Weights of a small mixture-of-experts language model, trained from scratch on English Wikipedia: 11 layers, vocabulary 8192.
Below are experts of layer 3 (counted from 0) of a mixture-of-experts language model. Rows are named router (the router's row for the expert), gate (a neuron's input weights, with its number), up (a neuron's input weights, with its number) and show model dimensions 0-191. Each number is 200 + 40 x the weight over its row's rms, rounded and kept within 0 to 999.
After each expert's rows: "mostly gets" lists some tokens that are sent to it at least half of the time. This comes from a sample of Wikipedia text that the model never trained on.

# expert 0
router,234,204,249,220,157,126,248,226,248,170,247,99,231,183,143,180,167,209,207,235,203,276,196,261,137,246,229,131,154,230,235,190,175,152,178,236,174,189,204,224,236,240,254,208,189,240,261,218,88,129,155,247,149,217,193,198,197,232,233,184,184,110,192,190,198,139,195,149,226,294,151,260,178,279,193,194,209,224,145,166,229,241,198,168,130,220,186,194,184,158,176,178,149,141,174,267,237,202,281,228,177,197,228,135,136,236,267,222,182,209,185,271,194,135,207,141,187,136,253,169,235,198,218,164,154,143,201,184,147,190,200,266,210,168,220,214,179,253,263,238,242,176,247,188,184,143,227,226,214,157,242,241,163,242,242,213,264,155,188,206,225,184,243,148,138,226,178,202,175,200,205,250,176,151,220,149,206,131,225,193,198,177,193,226,178,141,210,161,208,189,235,248
gate8,217,282,176,232,237,218,237,180,125,223,169,136,233,228,247,221,192,251,222,239,190,220,207,206,212,173,183,233,240,227,158,166,170,167,201,158,165,180,133,230,201,280,157,181,204,191,270,186,190,211,250,183,177,163,152,154,213,229,138,192,177,183,223,201,232,126,215,233,262,99,171,193,193,206,238,306,218,159,181,198,211,159,218,236,221,234,151,192,125,201,227,282,154,193,263,264,192,264,223,243,275,205,265,143,87,163,194,188,212,188,261,130,125,204,242,203,161,164,162,159,212,219,192,238,102,190,150,149,194,221,179,192,177,192,125,273,192,180,205,127,204,198,216,200,174,180,165,157,195,183,184,182,261,298,290,245,181,218,245,135,207,198,148,208,213,221,250,233,144,203,188,180,174,211,220,182,209,185,292,193,212,216,175,232,183,225,263,200,167,232,180,228
up8,211,98,202,133,192,229,208,139,207,204,286,224,151,110,212,169,289,179,165,216,203,75,195,243,210,121,210,226,168,221,190,272,249,230,227,240,207,229,215,189,285,204,194,258,140,219,193,255,202,190,214,225,176,167,195,265,195,133,273,180,204,242,190,180,171,209,232,178,206,220,233,271,212,206,183,144,189,286,201,204,180,189,133,199,169,212,176,250,186,199,225,143,241,246,157,172,174,193,144,213,143,222,130,221,204,236,126,239,135,215,203,266,227,179,205,184,171,207,204,232,147,162,201,236,256,163,209,200,213,138,195,252,261,203,229,183,216,237,162,214,166,202,154,299,211,207,194,197,302,142,141,241,131,172,132,181,208,224,177,204,112,227,213,154,193,185,147,218,205,265,222,214,156,197,225,191,244,207,109,237,175,208,176,195,208,219,172,225,215,222,248,236
mostly gets: " $", " +", "000", " −", " km", " m"

# expert 3
router,286,185,207,209,143,187,245,199,175,146,214,138,181,207,143,221,248,254,111,178,200,229,216,121,229,264,188,230,161,217,172,222,190,236,238,242,240,264,282,185,196,178,277,234,170,219,185,207,221,269,196,201,246,199,282,206,177,220,178,206,117,197,239,202,217,99,225,150,185,196,181,164,166,212,207,245,194,164,214,173,272,222,199,229,201,241,236,220,260,174,213,204,198,248,219,115,204,193,210,246,168,189,216,158,223,251,161,234,229,158,146,209,214,150,196,123,207,192,227,199,153,227,153,115,162,178,243,165,144,131,177,186,149,237,170,145,222,227,284,237,209,229,215,299,208,137,245,197,184,151,141,202,150,176,194,136,184,175,189,204,158,176,218,182,179,176,207,228,241,274,221,203,210,156,193,206,217,170,182,218,132,215,156,119,163,261,264,135,164,168,300,214
gate16,277,231,220,214,161,231,231,244,201,284,217,172,184,204,211,219,335,173,144,136,142,184,194,187,152,159,176,175,212,257,209,244,210,217,140,168,104,113,146,261,242,213,202,177,203,198,162,198,230,208,184,196,211,229,251,199,186,166,166,147,214,206,229,168,215,240,217,161,227,220,183,208,290,220,199,268,180,178,203,229,219,129,189,178,178,182,163,222,175,138,232,193,193,190,187,225,229,229,246,152,168,172,200,149,245,217,185,180,293,205,158,178,209,235,165,273,230,184,226,217,143,259,195,242,193,134,181,137,137,254,148,231,201,218,193,175,239,242,266,199,215,208,224,275,210,212,172,213,177,187,102,208,212,215,176,190,207,242,173,238,140,168,160,143,201,247,262,211,225,174,212,253,244,149,249,219,291,187,157,193,155,233,197,274,209,127,177,137,113,128,244,178
up16,173,176,253,292,162,218,208,204,287,257,219,213,158,244,199,217,202,164,256,148,179,248,248,167,235,184,221,303,141,205,193,170,252,144,169,180,165,269,260,134,243,209,199,173,179,214,206,229,224,189,194,187,169,196,220,170,202,183,207,205,180,167,180,212,150,169,203,122,205,259,201,284,146,176,136,209,191,197,290,279,173,232,163,258,230,174,207,77,186,217,200,243,221,238,136,267,201,278,148,244,251,216,221,143,168,104,227,152,165,253,276,173,141,242,213,198,196,187,236,234,225,212,222,146,233,165,225,210,207,205,206,219,207,223,213,180,239,190,124,237,156,205,213,201,201,159,145,174,190,178,225,145,118,246,217,223,217,190,196,248,220,158,192,187,244,193,156,187,237,210,139,110,164,215,141,154,165,146,262,216,233,173,172,226,178,203,174,219,183,156,266,223
mostly gets: " |", " details", " Total", " information", " Coordinates", " medalist"

# expert 1
router,112,133,257,200,163,110,292,226,201,189,227,143,263,194,144,205,213,226,236,180,246,136,170,179,206,118,243,224,187,226,177,133,207,175,147,178,214,195,233,236,209,174,264,227,216,229,197,207,146,262,264,276,203,207,257,222,153,171,208,194,222,183,225,207,167,192,167,206,199,205,192,173,162,236,139,157,231,216,184,192,172,271,234,214,230,220,141,169,134,169,189,220,238,226,238,166,153,231,232,244,275,187,223,206,255,211,215,294,212,267,255,136,187,202,176,216,109,215,283,210,212,226,206,147,153,182,162,258,176,201,248,211,182,240,193,162,160,268,157,205,188,131,159,200,267,146,203,166,125,175,128,206,209,153,151,222,194,161,184,207,152,244,135,219,192,162,208,179,191,208,172,232,242,198,226,256,212,215,221,178,125,231,171,247,233,293,170,258,209,269,162,174
gate6,136,228,218,227,215,168,169,233,236,232,183,100,189,161,155,235,196,145,233,187,158,196,239,142,255,292,177,153,174,178,197,211,196,220,152,115,204,131,204,218,217,172,250,151,143,276,221,268,209,157,181,214,180,181,224,241,166,165,192,237,222,211,217,258,211,185,223,179,157,229,175,222,239,195,178,237,198,220,198,202,240,153,158,215,268,252,153,192,210,166,150,195,223,244,218,228,281,170,217,189,243,206,175,215,245,212,178,163,284,195,180,177,215,227,177,146,213,206,156,130,162,275,207,252,185,259,131,162,108,247,198,182,234,279,211,244,185,181,130,238,256,243,129,178,248,174,260,252,146,204,188,177,268,206,189,198,197,292,180,151,189,147,176,103,257,181,168,177,192,163,138,227,165,277,274,244,173,168,178,203,206,184,222,174,162,235,215,281,206,177,196,215
up6,215,220,262,215,226,181,220,115,150,173,157,272,183,198,241,151,176,248,162,166,190,142,179,279,181,189,268,213,183,195,210,132,177,182,220,215,247,290,213,176,225,215,125,185,271,167,184,224,218,209,175,185,299,229,180,189,152,236,163,160,191,153,208,188,223,202,167,225,192,146,225,187,170,202,216,180,211,195,157,226,142,163,260,157,180,218,235,185,132,178,233,239,111,155,226,230,251,217,275,190,155,219,266,247,167,162,246,202,150,177,180,212,211,128,220,218,188,158,215,248,164,118,218,183,201,201,208,151,225,233,216,160,262,205,141,104,196,205,219,183,139,160,261,179,163,283,239,208,250,198,194,278,196,262,206,199,227,168,291,130,195,237,226,238,152,212,231,174,134,260,267,186,226,167,199,217,185,223,221,203,183,200,230,212,171,158,238,138,185,147,239,308
mostly gets: " States", " University", " government", " season", " century", " USA"

# expert 2
router,173,212,162,196,195,233,171,257,144,218,182,263,218,162,159,179,163,57,243,207,211,181,188,206,224,217,141,207,212,140,209,233,216,225,143,169,218,250,147,151,188,234,145,234,206,247,230,175,149,117,246,145,232,222,173,221,241,225,211,237,229,221,204,211,207,211,193,231,174,227,210,190,198,171,231,207,257,173,181,317,229,146,184,157,226,91,240,155,229,250,213,239,112,249,272,194,198,162,219,154,169,155,192,233,163,166,222,200,163,144,195,183,160,255,197,161,264,211,131,198,203,220,218,149,253,214,136,230,295,207,140,207,178,172,195,203,154,169,122,155,323,281,159,210,126,254,198,222,136,229,180,213,222,158,280,246,193,242,168,152,179,240,175,240,224,234,248,165,130,174,182,188,193,216,171,171,211,181,196,218,211,179,200,212,182,207,207,210,230,183,160,228
gate1,202,253,180,215,159,222,231,247,137,249,264,167,187,185,123,233,145,203,244,139,196,198,217,163,196,125,266,112,276,232,183,229,259,241,228,135,233,224,242,127,183,175,176,177,191,178,249,154,173,204,239,204,176,229,268,149,231,154,123,216,197,209,265,210,187,179,224,169,243,244,153,241,233,182,165,146,211,102,260,231,228,237,192,159,211,72,225,205,162,212,225,237,174,233,256,218,136,128,202,244,218,167,230,202,150,154,209,167,180,190,205,149,203,179,162,201,232,213,260,132,192,224,233,189,183,162,336,237,253,223,220,237,167,228,251,231,153,232,185,222,157,149,219,225,191,162,234,183,221,188,240,187,151,153,258,226,214,172,291,215,185,174,196,261,154,191,141,235,206,140,165,144,171,184,210,218,249,229,187,186,141,187,219,241,216,198,246,201,201,208,199,194
up1,195,206,243,175,297,209,163,181,218,175,194,199,216,197,236,123,258,218,217,239,221,156,172,211,205,173,169,239,184,259,265,223,193,207,139,170,146,193,224,265,175,208,197,295,283,233,227,196,242,241,279,167,193,137,207,197,219,158,205,226,116,227,239,204,162,214,158,89,228,156,296,194,164,171,166,217,159,246,194,133,263,194,198,197,216,220,191,195,275,120,168,151,262,184,170,124,235,175,127,149,174,242,182,165,209,218,231,223,220,210,173,271,175,202,191,207,185,203,100,303,231,125,212,179,191,204,167,247,185,259,168,238,275,210,207,194,208,193,198,222,184,179,215,238,250,255,209,191,170,224,168,185,247,249,119,144,184,208,177,133,174,243,146,248,240,225,206,198,191,184,208,246,161,241,195,147,214,223,168,168,241,204,183,136,237,168,195,168,180,123,232,184
mostly gets: "th", "st", "est", "ent", "ist", "ct"

# expert 6
router,148,252,173,194,237,127,248,237,163,196,244,230,157,324,242,138,217,234,256,218,225,202,200,189,165,267,135,171,175,234,162,202,187,208,227,214,219,224,211,212,207,199,235,228,219,178,184,238,251,111,157,285,161,203,106,191,193,210,171,194,166,201,149,214,205,220,151,196,318,174,197,159,217,106,188,231,108,222,217,184,201,187,249,202,251,190,235,283,191,197,195,166,308,157,216,156,190,177,177,149,242,181,150,237,241,207,222,217,158,240,181,197,234,192,111,253,231,155,239,226,200,194,189,263,184,230,149,175,209,225,181,143,226,150,191,227,218,169,210,201,182,181,197,170,263,172,154,215,120,193,218,179,192,313,142,218,180,181,234,264,191,202,221,163,242,185,258,241,146,140,262,219,172,188,230,153,221,264,194,183,183,189,251,181,180,226,160,180,198,142,245,150
gate4,251,204,245,158,220,158,180,195,196,221,218,213,219,270,216,231,243,243,178,208,208,199,128,231,213,194,224,194,239,154,188,220,266,202,177,183,167,200,236,196,216,256,143,274,198,162,241,192,157,173,157,173,193,292,191,94,214,123,260,226,272,177,281,233,188,192,120,176,223,240,163,225,206,215,213,192,180,247,163,199,171,243,161,220,173,180,164,136,197,231,133,239,174,238,249,195,131,189,159,212,217,121,165,251,198,227,273,296,183,250,185,138,202,123,130,233,191,210,215,193,170,125,136,187,226,183,222,172,223,208,206,140,140,163,183,249,154,206,178,201,246,173,254,151,175,152,156,118,202,247,185,225,175,153,255,236,262,173,168,240,184,226,189,206,210,198,190,280,176,242,208,239,174,197,182,227,248,270,208,242,267,251,132,195,250,204,142,202,142,189,140,243
up4,221,171,275,101,333,147,173,232,188,236,171,242,178,196,158,207,214,189,189,191,193,193,167,212,213,197,249,158,170,157,246,211,204,197,157,195,210,191,212,216,180,220,113,194,202,182,221,202,189,213,204,230,174,280,170,177,177,143,283,186,206,144,182,148,238,178,158,221,237,213,132,118,185,236,234,247,161,250,179,198,159,220,210,234,279,210,155,192,207,257,172,228,222,224,222,197,219,191,272,185,200,105,212,304,196,178,257,227,158,196,166,81,148,151,210,232,210,307,221,121,148,166,217,180,219,252,234,135,213,268,270,222,203,158,283,246,123,200,219,247,239,203,167,159,215,161,147,122,211,194,159,235,168,227,199,234,205,143,226,219,204,178,177,202,197,183,213,219,230,189,176,220,190,157,156,222,148,204,230,226,190,233,271,179,272,181,168,246,196,218,197,193
mostly gets: " and", " to", " where", " when", " than", " but"